Experts of a small language model: 83.2M parameters, 439M tokens.
Below are experts of layer 3 (counted from 0) of a mixture-of-experts language model. Rows are named router (the router's row for the expert), gate (a neuron's input weights, with its number), up (a neuron's input weights, with its number), down (a neuron's output weights, with its number) and show model dimensions 0-191. Each number is 500 + 25 x the weight over its row's rms, rounded and kept within 0 to 999. Numbers have three digits each.
Before each expert's rows: a language model's description of what the expert responds to. This comes from a sample of Wikipedia text that the model never trained on.

# expert 1
It responds to: Commas and coordinators. Commas and coordinating words in running prose, such as and, or, nor, but, and the comma in "that is," or "as well as".
router:504501533537465477503512511498514511515483493472482466483499505485511514492518498506518468508514449485509473547510460492489480499473507476484452524492493512495435511507554482505485500511499472485503507513497482478508456465465511491470506505535464491478484531513553500507469477501525517494476487482485525504502447457515505477494540548543473506502463472496533494475495477503461486476511494519505472451479468454475485485486512524475572489517483529540472535518501539510546495500493466467507524488458508556498464483526543496527524456524520537517486498514488493484558519491554519484
gate1:477483510469515533488501509499488530474506480520510525467500523488498518527471507493495455498522518497499487506502461526497484513502518513491477479472496509484544461577479510501519478476454523484508540499520450480525498491494503472484501501421520525494511497529525514485463508522495556519416537531519506491475501463503510490517496525483494509494457503509484526527542508471475492454493483501448515540531429531447491528484482496526474504493527480518507533482511482473496503509529502498502510535518508470513450496475515441508508519507498509529487556473514443485494483474494506520
up1:500499496485528512472496508551494478499540495510490536470540524512494535531499413492530471505529521491558515490492511495448529511481498477470500509507482504503481550528503494521497493517521480475486497475544481515483485506489507495466501466488493510529530530459553484519505517515515532460491509522518520534481576520494483461486514476531531529499540548530560513477509548506505531498512499507504529532464474517506464505534495503496516532476472488524514479453490521538549529537488478523488511511507498544498498517505522509515489496481489495512499531497477493492450549541512466513
down1:503482497500551487514475542515518494477480495555541474530550502512496492460536494492487510489505499530548530462493479515504506500507488511467498447504475473501454517519550493462504514506523500450534516528503519465500486474437498526478479557504527491527526496515481502554511489496514477497502497509456518547457477521507496463484493453494484491467492521505533462495493509501527494530478506540496482447503534502464496458529500493541483506505523485457497500476528398501483498480507511477471508502485507512479489525503506532496525555492474500476478476508513500509515526530480505488

# expert 24
It responds to: Numbers in ranges and places. Year digits and dashes in date ranges, place and regiment names in lists and tables, such as 18'54'–1855, Liverpool, New.
router:520496470506534408525486514462426480500508481501496503548503479506485487497488486513533500510516470485511484481524506484470483503505518529503460500482506519487506481437490506512523510547514512518481494478487500484502514527476481446523521533485505524493497515487513505513501593482476507484501476518494494507520499490477521516488527483485548493495540542535480491517518531478516488483493490393497499513503553529471496475480436505503493489507531499486492495555479494479485504523493478511470494505470533481490493520524491483489491520514517521499504492480582520527507496534474482490
gate0:561489540492474502480488485504524494460518456552509501510496505461504507487501499508475504496500507517512515513445507474503521525549514512485521485539483496505421435524524502474512515499504507535519502507514518554519475516497479466501487483480472530498501496509515508518505466504501525490448487518524469479518500552523512456508485499474514502464491504486515511523498512495451481490480442493442504527475496428453530546488528503467503540514476510455495534503474458510512467496494481478528508498511486536522523459505486497508517488502499444478519460498488484471443522503505493526
up0:516517516482483501435462469485503494450479491527502482508485483483494455454478540484488487527480489487495557542457488504517494514492510508502484482486488485532458484467481528485541489486508488494520527459492514531465513518528459479523557494473495487494508481479469498553493471530518523469480493511508499497497494510511546495508508523466509488461477489508554497520493492517478492478460496529467457498529476444491511501510488487504530512510486481508548493485524449518495468480487488500531519477516492508499501527500536437479542551466506502519521443535483530505428527500504533507
down0:533519467492516536484493480488519482467464534532529486495508479501516467496531486512503506527506544510550512490503479528554512500524485499504504519449472477498500534510465527529481475512531489520523501532518504512458524489488475519476518487493492491492521515489493492548463504496519522518523485566465551484488492528509501527542514509535493502486503510535519553497535478562522524493451497493506502520485507493528498550516494492485527537550552486515495490529530456467484527497525502527494483508472450522520514465469496486490489483479482515501449423472523506479483499550482489532

# expert 4
It responds to: Verbs after subject. Main verbs and copulas right after a sentence subject, such as is, was, described, located, served, released, plus section-heading words like See and Production.
router:484506527531504475510487482502503514504520509475496512484506519526503460538501499511522503474533519523496496542468463483491484538487458478463528495528495501520486502480488517514496497516516472478528497507575530562499468536481540543470486458499522480506481486483504500517524487517483498513488527481525535472451486500492488505540465477462529495504495512491513560480530508524524480525492543540488532503493531493529483459504458498491539509527550503505553479474475476501513516517481491532463492479471474543515530415486485479488495517490500448487516512491481465433538486494487491497
gate1:450483498557479532509532495508500545577534489453492484485528479537527472475465485495494521478556519522512465539464449507507489540522462478499507467539487526499487489520495483547474486506482480530533535491487499502503505498527516515487454513483457528487483509481525498490482514524484477477500498482513554538531504521470449443530544518517513532463504497457514472474492481485460480518518491534489534493502511518502531522514553497502473518502545510529478498526485483486458491478484480484495466522488505498504548450474472484487492492513525486516515516502502462500489512510508496496
up1:566499494464488531469468508497499454449492479523478508471500502512487517520499525511514469539483488480488486517525500508467527485484511473484510503447518508513496502465468515451512504463532513509459479491463494475525530554451466461546537474551537510490554472538488506484525485490510513510511513527469490474504519472543499496509471522469492477516513502529510522487502508449513522499460457459498484472478516476446524491485530526480498535542482550484506502485495526494542527537541516510500533493494514479512461516500515547482527478523518471530503485465511499500484494517502499532
down1:498488480517495464502538452482527487497519526506484512497430500505490516527525475510486463510480516498464481510465526515486479470518461484487494518465520488462478510501530460510543532508488469457498500506501539458516452479497486503507511496508508555458475523461551488498498478489502500530475478509502489494501527502455496509476483486508514474481454534491525476507489511489579504527492520491525502491461514420535534475507507462539470481461493520459517508476491537484504516538500519517530507485573492496506485523519501473476491477531517499499461494550520488515493483521529538518

# expert 26
It responds to: Periods and decimal points. Sentence-ending periods and other end punctuation like )., ". and ?, plus decimal points inside numbers such as 81.74.
router:480467486480486485496508500475455503529457465494531504493522483524502481510500510533502452490522543498465498514503515538523529509475509513486515496450517514511508541446510527498439486481490508483474477553485530495531526526522498493528503530503498482509518517512516531515499492483512520479472471483463475517542465473478497531512496486462482493514499558507520487488516494497494527478477513427532521480522551493463470469462532483531471531530492495485502525493521521511512443495529543461494510510523498478515482503480512493536556482517518546408458493497522518498492503482510491502
gate1:490468497509521510470484536501500526453505475499508498515486525498520477528498534520482476421496467502490564488534479525470524489465510505491514493509491516514477534484467520478501539481501520484507535584484490495507480489515526511472459492495498489545515509492494527451501499462516524526459475517532487505498506530507509517527508525492513531520489524518481474515524536510490535486477515470508454497487503480509513466526516523470555487500445492487541519484516470459491503523506506440538502475494504505543546486481550526485477468492486468481485489507491583500470507503488507461
up1:502493501489490448479508471472461481514485489466467532510530473502451502490512491524524526559535495536479456507479462518527474505545503520510478503510519473490494496510502484494504508532482496520533503441504480483491534502543476525504520511503496496506512469501467489549502477518484487482482522476465478489498501473499469476469433483502524422491527517505512526507482476483508464495531477547504532505457507557558506493480486503511475500475521558485447464497494518536510516462484491529494496538491530495445476494443472490529471499525510515474537493503522486494515516521482497500
down1:519501454434509461527499457555534509533508503536470495471484536477521490507534488476482461539473535534507480523539479480512461505532491482490525508529496495502473502476490533477514497490497479502470512517549469505469498460515487507489471488500507501561517484502532558500498488458541518509485510538516495509513533486478472447496527511492509541538495463457517494506512496540514446515488515454509517529531472509497474510536498477497452509505475483553521538456481509511473505464499466523498500488481471501541501510515492531464475496528500499481503529471497500471469511510536523515

# expert 14
It responds to: Name endings and numbers. Later pieces of surnames and place names (Buchaczkowski, Tamworth, Sebastián), plus numbers and months in tables and sports fixture lists.
router:510497473522531417528473524463433489494506480503498495552498481507486486494495483515532503507510468487509485478521501475472489505509519532507460507479504514487514487439478499511522518541516518521476488480491499476499508528475488446514518527484505521489499516486501502509500591482472508484502479518496496503516506486488518517486536493486550494489538537530488487514527530472518483485496486391503503516500562536465492476483429508504495488502526500484491493550476491482485504519483471509465490514463528481489494519520491488487502520520522515496501492486581521531513497521480477483
gate1:473478533503486504421507515516482490495481485510482462504442530521513515501471468515457480530481504504505462513506482517479498522509491519487522483507484516486490491543548486539500525474494514495511516536519509521511503502518521531457522504487536480501544459505508474529556470508503543500486545512478484528499529492507497501487530513493520471507550441469565494517499514517506471510462523529525473476472551506537497431486480488519527444500491518457509473466486508504482556500530552493486478515497486502506504495503518518538518497450476514470491498493519478514544516462496482506
up1:527531503520528491482474519536458505534524454543478455504516480458495518456476529515490486501497494490469511523507466473552478514497477528504514519536504490517518499510542494515507497573512500477505535502491453536475519496532501491506518459514491481515499518494542499526498506461499525509464539496475509468504469506525517478543517481489518522481543528468509482524527495509491494504501489535479481505514517505511513483486458475476477466517474456496492547474466528505529498480480524501432498472505455487493475475486520452570499458488466493513527547487490499521553470523523491519
down1:488489515471533505474523516500473482524552488530504517458477501500504532515483485494475498479477512502514488518498519467462529515510467478472507471492466507525487541509481560505482521460494524493467507540473546477495483485466502494489501487459521506482508520519521519504488448424463546468516538495502486466522537525532531481568534547495516499451514486492515491497520459553503526528477503464502514544489423499487528511491486495495514479494490457473538520468479462447515460488507510502480532520503520502519491483514477511518511498516508523510537492485512521522474517488487531503

# expert 16
It responds to: List and table breaks. Line breaks, leading dashes of bulleted list items, and table pipes at line starts in infobox-style lists and tables.
router:510565551501465516503507477537481580487525477484489496517525470495497508517509525501499464510490476488504500478525505560486518483498518542460504526511508496476510477489500521453502523502507472503494509551494515477502499495552491486428453508492514507505512464490458513496468490498526520487521525516487483491482511558490473488527520495476488495535461530496525495509488541512500525487582510477486468492518522466527500487530497505508472508497493464567511486472519513521533484473506462471510501470552446532512495520450501493487485452460525484492505496518515493482485495488530490469
gate1:488549484499493525520500503438534497500503473574480489499511489532513506468521444525515479500488493504479518510490515497526475486528515528481502492524552515448493525502482471511489546483524514482514498529448495512503487498512528501515501519498533504463522498472549463532494509482474491504480528493519577488490506531490477478525510490487445511525500548479478512516484512491472444517458512519493523503482509472531487497512535542522486487483487497471499449478504539515523542520517525520550496524492481502456464489501513519540497480536499544466559512473485486497467494454512517489
up1:526494495503501488489525501562536514501499540481496510513496498473501469532470518480459492497483534472508468519517461469480525502516511499491534489487482467516534520515478499488515436480513491530500480505542520489497472533499492506479533504475426499548472542530469484481497489501482514514524470523534446495465445503516546547511474529509513486523475512501480506491484548485546516521488510458538474502461505453459510514465480477517532530536500489526520529537482496508443498503475496478455496497460508490477542487481504459487474514508507464513507498528544506525547496507486495496
down1:484517489502447492497574492476471469492541498478545507507487512500497523493465495515497461517504530476470490538505522511496475508454503521505476511532503542513448490495474470489549498501516528502511488480493495484495491492510517418518459500506514490484483477479491513516524515462511526470495487480533497450509497525486573497492488445453500499477479499477535502488476503473521484505511491531467513511491503499521501468486491507559516485486514473467559572537531493510557522506464542484484504491563484516511485530477487527476508494476491503514503472501497488520533479520519511463

# expert 18
It responds to: Table spaces and list names. Blank spaces before numbers in stats tables, surnames and occupations in people lists, such as Bernstein, Brooks, chemist, and dates.
router:517500479513533415520486523461429485496506478502495507548500481501490485492487483521541506503510474478512486482517502481469482497510511530508464500483506518487516481439485501519525510540514520527474495479480498481499510527477486446514522533488502521488504516489510503515505597484480506482504480516486497505514503495478525517489531494482552495493535543532483490508525525482521481485493485389501503517503555537466496477479436505502496487507532498489485492551478499475485505518492474502469486506471526483492498518520492483485497520515519520494502494481583521530517492526472482491
gate1:503526509490529520477546472512503542472467548526526526511509484512480493543529526470549465486513487475463497499508517488483461465468518479465508447496473480492522478447485522464469500512476499534465484492493465496537508499487463470548529436510522547499478489523502486443466487498495480495515508446529440510463486525479517491528490529463538471476496493545463497509501505491488521524497526508498501498479457525506506522568494530483478522511469502491479507517506511479502489513496497478481457509498517522485500481469528500502478527522500513508541463547537489471501471494481498514
up1:507484524515488494493496523478463518503520544501478548507507495481509528530485478477498530478498491539494536534493437483483478524486505466513520469444518516519509495495460463500490451536448498493518503443452493517468495482489513486484522495466477494502541488471514480490457506461479480509506498469515489515485511518520515467520516551494512565479527549498491523530505499527504503481478496545509511493466452540480480489561493539540490485511499480492496475544505486520506480497480489522508508473539540546468460462513491436497543485502523489478486544475500495508515481521503489487
down1:491537490487494500519507520516510491498483491505479509534516453519498491459474456490484453512505498473484543499566466528527509488519506486468468535494556516499537517517519532521473476482499507469501481499444509518504544526437484484499486458500503540536473485479469491528493480494467511542531494483503470463543466513487453504516529514475502544551500460463488550471537429490474501507482453520525493484500498489530507470469510532526500511521558525492500507557504495487493473536517508468500495507504501511484494537541515533481489467485493513506481494490509500496505491511500534521

# expert 0
It responds to: Word-initial consonant fragments. Opening pieces of longer words and names, often consonant clusters after the or a, such as St, enc, dec, sp, Kab.
router:479505492420484539505504516549501494463481506496485477526441485503492493509481498496470487514469467491540476469458504531510507487463504517451521516478505496507513484495471471489502522541463503486521502468509522510511488486548457467451476496475477513512455511480502518489493503507535497461470467524493520519477491475518531482515492484524456507462461545510520478447526460483485500523497528489520483501529515514470494487476478519447489522517477468468515517473500478521485539484498496514491511497496522486523500484527516513461485452473403505494494501503524455487498504460489555499
gate0:477505459493449464495496488484551532516491509509452515491490463499509432509522543477496521510515499461465457464482513511490507501505481514495520480444505486510496484472482510558484506506485509472516477502469489500535504480551462503489511469534486520510486503472531521526499485463540486499496508516539493483470486485480459458526486517499526516493448517494538500499503481475478544531479521496522512502537489525485469563437490519489499480509468521475483503485494487521497498485494466508523514497457484499563481494488513506462511482444520471521472511504527482468527549524471520451
up0:561541533464486476482498502507501504488523463504454487520506489496503521505515514441440495499503526462475495467509518480460499552478487535514492519456518486470518476476561482563449465447470454482499499507482526526539447455505476471462494494492463500508490510534482507490515481482508529479506522476493510499513485476510509506499516511459519495486458509523459498482467465536487490515505496492492529531514481507521483505472473478478501495517493479479525525501516519497458491500514498466499514504478495501492507543491527500473494451459505480521476507479522487519564528463466469457
down0:517500479490509518480518527489492473480489456497494486539477515489478484533482539540512491552508459488493460485513539500511503487493495514518503503526502524493521479491483491516492523530507452518530490468541500492490504478458521463484486514509487475539471533494520531527496522454500480536493518516484483440512463497510513488500512460490468500543483519522468505499502524498498489512458481483497499556526548519525518512566469504505507500430549484461488473486500456440543515512493437482468455488493536462472501496523491454505485467490500524507485515502486539551499512477493505534

# expert 31
It responds to: Numbers and name pieces. Digits inside years, ISBNs and vote counts, such as 20, 19, 978, plus US state names and surname fragments in tables.
router:513493476516538420526479513457430494498508480505498500547502476502485487492487480514537502511514466485512488475522503484466484500508519527508461496484509514491507478433486501506522513545521515523481492478482495477500514529479487445513522525484509525485500518489507505516499594488472504475507478510488500506521507485483517516486529490490547494493543540529484489519522526481514482479489487388500504515505558529475492473477438500502494481505527498488491493544476495478485503518485480509469495514461533481491500520521494492483491520520517524495502498487586526525513497525482481491
gate1:495492517463475530491513482511503514532511467494540480529540513500533482488532465508425503452508481510522506500514500492473497490458460446571461470518490544466551502508500486431505514469520484489499530503494483519540498459430453551506525489456512528488476519469531517483529485471489516487519506482500440524469519507524464509545489528488497481470527539524505519521483513513467483507500492520481526491491520509518505491472494477500514489476520503547498501461463462498540475494520522513491512500536495514514501512486524479495491506480465490500483510482506527473515515535471501480
up1:482532500489480530498536506445513525483486489475491495497517460492554462545470490511439486455489470506541470487517524469516494472508498477495533491499513513484513481496477484475492490524498481520473546477487466518538460456499504500492531471508535517486523527474496536511495529476471528426477511510505492467522518487494472493530502515524475470463560481451489472493454514523520476483476512525496482502491521504502474547527505526508455451502498494518468499517485522498520470483479521476500492515520483493514500531516527465502494490532498525464498557480510519479494483476476444566
down1:492474488502478495457501478518474486493481490489473461517535491509535533460545519520453488457462533501479524499508553490506521528514481530490491495488526474503507552527521484492511500485520473475500525515460476542511507545524530480517528483484506521510510475495490508507519492517515479521528522483491515465479462464486517508457509541527502513456536483430543480501459514545495469523502544508499483485520475509439463517487494531473538482475472547497472509498500476504530463494512494506508572503536490523505434518470502502496482502460475511466518498508476463523495506489522483487

# expert 6
It responds to: List names and nouns. Binomial genus and author names in species lists, surnames in people lists, and common nouns like building, industry, market, façade.
router:513494474516532414531484516462424489501510478504499509544502474507486490488487490516537504512514470478505487479524502483469484503505513528509463502482512517489508478437490504510530507543520519524476488472486499484494518527476480449519524530481510519494500512492503505513500597489478508478505480516490491509525502487487522510494527491486551490496540545532483490512519526487519481481491487396503505514508561538466496473478439498507491489512531494484493501543472492477485506524492482505476503503459534483492497517519495489491496516518514519505498496476584517524511496524479481488
gate0:479478535483527520509511526522495491526504534460496529501467512505544557539498521525499488473462523523489476479494523455525493520532447508472519459521510502492509536444491479504564552510480513446462548502519505525490517534482484500504498490489443448495545479534528482546501486527473484475506513497453540459519500499513531478511531532520518510479482483515534524520505533541497534505499495504486505540488475469488479458487496519469514507506531477517464512453483498488562513512518505516498527539491492530515474492502496519476526497517512502528471459476486501489502477514510514489
up0:480492517482507540553503528507502509513500537464481488510476520500478551527495529537559490517485526490512480504509502414508460496535491521487532446508500484491508556448513458487565531491485498457479532490496477535482498539463501502490514497468465445506539493529516481530509487506484515465536505482453561478519515517510509483484511521522521487466474472513549490474497530504499520481500486490486498539530512453493471484506521506489515503486527496542466515505481491492554474528514511500498473513525481535513488503509488465502523521535466516538489494503528478505490490519508532507
down0:488505519498517490515475485525535487476483475562471505503466500481467511477466512517496512480495508506511514493487458485533509474466519496497517551478500502502509501521497462497492553455530517498484480530499524473491521519493501485509542535490483521473490472487489547515457508512502478454533453521499520437531514501479513456512521496514524454532506505522520496526488510544514514503504525518521493501479520501528468458546492491491448500527529496480526481513468487570510480470520468531480470520516530526478525546525497474508530454479510509449515463468519515462516448547492466509

# expert 17
It responds to: Year digits, technical nouns. Year prefixes like 19 and 20 and long digit strings in tables, plus technical nouns such as engine, testing, software, Steam.
router:516500477514532410516488520465427479488506479505498502548497481506489486493484481522539508508514471484509485476527502482463483502504516536512464510481503518488514480440486503507526512541513511522479494477494502481496511532478486447512522528486506521486501514487506506512499594480472503483508481520494503508517500491485526518486527494483551493493540543530483490519519530479515486485492489390498500518501558532465494476480435498507497487513527494484487486548476497482485499517484471501469487510466526481483496523526494494486491519519513519496509496488572521532519490519474478493
gate1:463497477521525502478476471481501508482459493509549465496492509484579505494498512461503483513487517493474518507495496430525466491473534503502445533513508487460522496468519495511522504496514444545553539505529471467500509503527512528537530517492508475518491517541492494450533484508504532481488514489505510491494532515479487498530479530472533487510457515535495484503529525518509442543503492467503504503490496502479522532514478515505494465480509465480546476492554503511511502449527502538440518489534523492524499492479496529517526507476502514510528520499496530476499522469562514542
up1:483495499507477478476471498502529518453468508479508505507506480504488474507482490467539484478514464489480517538522470517493453494445498515478497499515510506524522504517558477457509503481508484495533491522482510470502483497526506546529528480550542516501536514499517487429522481485538551490510502531510500518478475500545513509547512486498483534514489465497479508496562514512468436496497483510492471546474521473471493477506541489512478465499507464460516478476519523496505505481499502485520555543475484519514510512487508513443504508441506535502443516514484540543524464490534514500
down1:439524489526478489525478527487478519488495473469532529513475547472503493469495527548502500495463512492484507499489502517496509501516518496500511510482470497532458527502535488521472488509547526491513538521484487444514553502514516499518559493486520525470491555496479459507546500457463498495483507516509515518515497479524473481506539482490505504548487548503504479523529487479468488470446533497486505474511488498517523456521444514477487503471544503475497532497497518470483496486539460485499477478487529538512454547443509480479539485533500483510472516474482501470478516485450466487

# expert 28
It responds to: Single capital letters. Single uppercase letters in initials, acronyms and abbreviations, such as the A in "Brad A. Myers", U in U.S., and ZAKSA.
router:468478494460511527501503468520509483484506515530500492451490546496522508485498520531513461523476497474532554485511492484506506486466516481531511473493487486507486540544459490497506480520509476497559526510529475517472520487526507516480516507504529514538478455477540468448489561546495457495491520493468495460520521479509526485555513505536491487486504507480474496473524537527484526503505484475492477500509545501490483565471534509489541461485498465499511521493492483526487459472483535464488543486512496461520517512515507515485566535528464494487542535529534496517472509496490519529
gate1:509504478478525502507544467503514519495471479494491557494513511511519446490509517516524472530508511519485494500503491497532532466560456520563480505468517505505532494497519488489487493493504495519536520467565480542545515494483458476517506531495507526499472478474470532468474471478539521503518493481475498513503526489534497500535491500516522494439521469432526496453462532493526488513504511511500512507472521485542487548497504466507488527494529506468503520487465476496514509459502505500506500528512496506472493516497515486517534437524545490430515500508470527442478493523492455484
up1:503491496532459498473509534514489497517526531490521467523477501476485528539500490510483516474505496492520527491495505499490442527472527499448501496533487471505464512468526489533513502521476512482446470536453512464465505503517546546473487466527503458520527532566523487520528537546482479493486481523501509492497506515463516521462504493480491516564484504560472501536560487502483521501496476502498496482531489509452529461515508538509509477520488492507515503514530532504510473514501502490495499493487490502507511481480474537480463564484427516536496479483516476532536524484482528486
down1:525524522510453537474484474477467529497494530438505502504481506482513507475530474460475499482481504495503511497531526465487497501510512504511498485538505552500464457510531482466524511497462497478467515487441483487492478488490492487490534509526442485474516546525484516521523503527497488486512520502491518500492484497492452512497462525503547485540451508520488529527485487525532475494508515504486474483478432477487553472502499496528526483485447489512494474507533470449473499532527502503495540516499442482534501502501508526478485531510475494522500472478452497447477485520538465440

# expert 23
It responds to: Subject pronouns. Pronouns and relative words starting a clause after a period, comma or "that", e.g. he, she, it, who, which, followed by a verb.
router:508505474525456474485500518520504511536522480535521532513493486474503575513512504467510517498478511475501549515497509506515473472457528452499472487474516529494462453503461496497535470523519449493549500474533457504522501491474490479509471514471507524482529506516522507501538514482459507522469515505482542503467511482493539494475489526506511462490431520526464499518469545530486504529529481485472528468493524498471510474476541471524496547495530491526498480565484512492506530520481496461537507473452512486473538505524491530488484502514499475527520492502516506505528488518551534497
gate0:480483536508470484531465513577533505516494511472526535496496497489476472492529553478470483466514519526486502510497523523518507551459488505494481472506508518456502503496487500499530495466518520531560511487531498468465483547500507553530483497495487439476549496471503498505575512546471462485532494541494510490510480493521483488521504525476484460489504549504454487531517514494501459528534483496507474497503524477512511466468523519485492500491552513575525525492492478530504505515532486490487487525497522521477486493519502507532522479487520520477543533504532510500480503487467526505
up0:540511471515482539523491480506504527472477483516466514465479558489510519489528443574510511525499520539504524497511494488491489483492561508512462536514496502546530527465519467490465540517547456498478458477473522492480478482487509481496514518476519521523456492545536491490497516518547506490482501483464521508483529475480504501480503500488506523476494512462511497485519538477500520499482489484494516490556454485473493476518501467504478438530544512470505503485485493477483497512475529531485486477494487459520508489502502503496497502462472494462463532565490428508514501500476530515
down0:475548511509508498478544486489465496506550482515473516491509531463487519492535443513480513504506484543459542463521435516528508525525464494479480541486511534502541451501478489459497475501496483538472479499518529507475524497497457493523482498527458484490536519455507484547510522486544498483521471547508469522483482495485509480520510473479473525524503467498472497500569502477491516510511488535521494508491464439528500545471490502487530514515544518499528520506525483436468554497540522505533497493485485496471495499526482495491513506510490530519500472486517503514499466492482493533

# expert 25
It responds to: Table cell separators. Pipes, colons, semicolons and slashes separating cells or fields in tables and stat summaries, such as "Height | Weight" and "Pld: W".
router:504479528513495471485505480475497548477469499473491476503464488529502486485511521497483477519534513532510514505465531542467522490476461479528508495513455484519515551481451536490489520515487542499478491539508520552486502516465486489411509505524476466504483529500501484515490466528496517527481491446551488509487494529495489498535470504511469487490499514463520512487497493543533508503500548491492499467495470485538519475486506490497548492436474473476503492467521539518562471482485542484524488505515436566487486496487489503512494511518508525510497491488488501494469503448538519486
gate1:512489515480472491508500558530435524525501493524476590516517488527504504491525455500524481522497487496439442493493507493523507488483476525481530474429473483536512489477526507526518507508469497497512498472461473515482499535493494499519484477493535502520540503501517464486500488479476494473486476518518478460524534457488446477461439514494513513469472465496468467497474500480509480499493500492515452475502535479504503478457523480530496462514506494510455528475486498458483493470501496492458495504521505531547468503442523505515506506500489512472533471466494507486505521512513464498
up1:485518478506544511498513445479509459503508498506529415476474511463491529500481546519472502496538509525510551495467476489452482522526523524512513497584536513492487521503511510489469519455511483514528522523523515497518508492511515505484521517465486507506461494494492530512521519520536507527516552490474491558483466529501529514522552471522485511513501528464514558525528495491492514501526504502471531509483443547470473528527487509472523545498492484512519470523515538545503499517517485515523506514497535488487516506539499525490477510512504473490469537542490510519489501520486538475
down1:511503514501514493479471489535499562533495532544510482510468483538485541526507507529520505523512483563511526505461476515468534517519504511485508495525493512484452474514474496482548454475494519465575504505528511495524520483541499509543472481484548523511479531484495484492474487481507505468526476503526498491509482493510467491491464501527484504440497482526496531458519490534469476495497541468516531473491489569476443514467521492470497500483491523493495479420533503467514478500521551482512495487494512488488482500477541509499539500515464479505476504501479489491508523531458489494

# expert 21
It responds to: Sports competition terms. Sports and competition words and Scandinavian or Slavic surname endings, such as Cup, final, playoffs, championship, Lennart'sson', plus spaces in score tables.
router:514503474516535427521485519463420478489503477499497502546502492502484483492488488516535498506514472484503487476527495481462486505509515527508465504482511524490518482440491505509528509538513514516471498475486500482497513525475488450511515527484511515485499526484508505508495585485480503485502474514498501510522497496483524522484530488484555492488544542532485496520525535477522480487498488388503495522500559534471484478483434504505500490511534499484490492548475493482485500515489480506473498514463529481493491525526491485494498517514514518495500489488587523529520494529475475481
gate0:478528511519489465503495443514486510493520493514543536490508496522480534543520529471497525489464490528503490510516514489532485490502477486538487506463505522508500477523458536510494497494477525505527433567509510520468460506513498495496481519489514482525484502541495529531536460483545489431499485491458473495501488501502475480481464474493512497502469537493469521487462483509512518494486558486513481462454499487500463494521512487485457530446540519496500515499457497486519517537571531523511483505498470446491493488481505512526483511490469526528517511501506519522521570513489503458
up0:481464518461545497485482509512550498507505476462457497526503545445504485470496510463522525523537466513531502548457485452534513524528480508477502506489477536532512532511519514539497502510506511529502461491533454476512452511524496548456514503485500517504490490491467481492468493470505531486449501488501459463492488451527509517518547538485471509507515492483538540492493493531498513421549518495465500485544492478522532526512494533448538508487478469489516506531517512496514476509490476507469507501476487511490506542535525496500499520485481525495466502490484497498487500499540502539
down0:495536497515504509517536487492493475505521505544485494537527465534513482495552512510511532513529460473524490484526479523508539434477490544470501509481506520501491510490540517482482505471480520527558501481506539473510499497492463469462497544498502477498513489490511471497511504503532486499462495484456488536478490510523512489471481547488528470472504518499522507493492506492466468477554544510490522464498472480504484514507463500493521507532483532480487528498482516545507515521508489500558522519501523510560481510504497440505548492492543500482510547512474499510489417478545497441

# expert 20
It responds to: Mid-number digits, country words. Middle or final digits of ISBNs, codes and money figures, country words after "United" or "present-day" like Sri, Mexican, Jersey.
router:520500474509538408526480516461432481497506482504497499547506477507488489490489482513528506514509472488516490482524496481467485512508520533506460504481512515491505477442483504509525511540514519520473482481481498476499507533480488446517521522482506520485498518482501503517501592493478507479500481509491496503522501482483525515496535484482552496494537539532488493519521531480518485483492485385501503513503562533469487475483441505501497487509529497487490497550481502479486497513491475508472488513469527478493496519524486491488494520518519520496506497480581525520513488523476479495
gate1:497495522508521458491501514467517461534523458503495489499490514510508510516530461460485505489490487482500493529493534488516489485534500504487523508465511510505504524508496488534510503502492522459480477499524536470516518530516516510477502466460521485547473527516490502491514476508503505466492497494508494462517479509457440480472518505552493458492481499461491520503525525521548508491501517525504477501506475493476530525502482485521503481443485464495474508523538465462508520523466527495493494504517525476523467434399526488495505444504444507482550459525557451496476499453488518493
up1:533501479469510485516487540421475499536478505499480492528477486501493526494530452503482458515465522487486501526493500469491483551521503481492545548483521508497515504486501494525533509471458508523472480521533470486513487488506552492482505444517473490551482476454446522487486510479519523503499525485512505481494507499450454487483503468524477470479485527477531504483508499542498512502485503491520490496481483484471535547498456479476431511452531491515490552538503472477542517485513501492505522533495505506480494485456505457447506481509465527455494466485523471510520491514483498486
down1:477493494509485470506468527483521529540533488533507507481540525488501466528473488507489429494451518507484445472556525432470508503500494510455496508511476529511505499492502510478487497513485504500505511498510474529495503492447451505477479519491482530511520478506517508513504484522462533536488486544523481528488493512471481537530493538508478520508480524548435523516442456504495539501469507513525509498494521479513515478503506494506511480488557528542550499512527479494520546504496461499524509541505473478502453491510486522508470490481496495561486477488472529474473465514524531519

# expert 3
It responds to: Quantifiers and degree words. Quantifiers, comparatives and degree adverbs in expository prose, such as most, more, not, only, several, highly, mainly.
router:486550509495525511482489508568524487525504539510484524501496448467504532478529513460495474501486492479513527527467512474545519491454462498516512476495497547505506462483515479521478489520474473476573524551467462490508494454472469506519461498522474510503497480511496483500502509503532463501487484477500533509520529492501501508453507501491500537459511453521537495536448501476520472502527513509471502523448491516528501535482506468510504491495502515494472527540477516496542535526495520486473503509497539568459526502488503494531504496523522527513542529497503501443523497507523543484
gate0:537503465485483544521436484536511522495494501503543538505500501489513484533502497455473526465491454485476505474523499527531488517466493515521473477534481494510503501489517446480498496488502504544513478487512538493544486499508481497469460481489504471490495526479505480483487487497483505520467493499471450473504531524431509513485467481561502545523518492513501442497520496480476505520531507559509498532499521497533526519464499469455511493548476506545459515480484464491475492488532510478493490466506475501538473486472487519454451496500495469487452561545496513484511501502487512509
up0:566512471482482548527433498527508532479499504506550530505486507474477486513481474479493501452489460488484499507544480520509504509453504507517472457528487489508489512489496442515498493496493517552513470497510538520513476505500498522474477449520516447455481521456504459499497480502488515507475483506470485471490528513446466499478449484560509540522499499517485477515514499499502494515541480564508493518518508494497502535478478485473521505558481534515434509476489453497470526467540514484492509476504474511509483483487490523472459481500500500501482527540488527472511489494484505511
down0:508489496485501530481506480516467507477508530487543501530497557517468507506477506490503505504482471535486468514547520494472551450525492496468532493502504481511534486455561519522474509513573492547524497518534495532489508560485493528520499535539527525498532525516487533458512528479499519501502525544507472475507518511498532506513529492505516513457545508513506544505473512474472435501484505471557507515541464506523511453518451472490490529494486558512516515483490478510475526510482506494527509482473480497481463463532509488519531509500511492475532488491496465507482488537484516506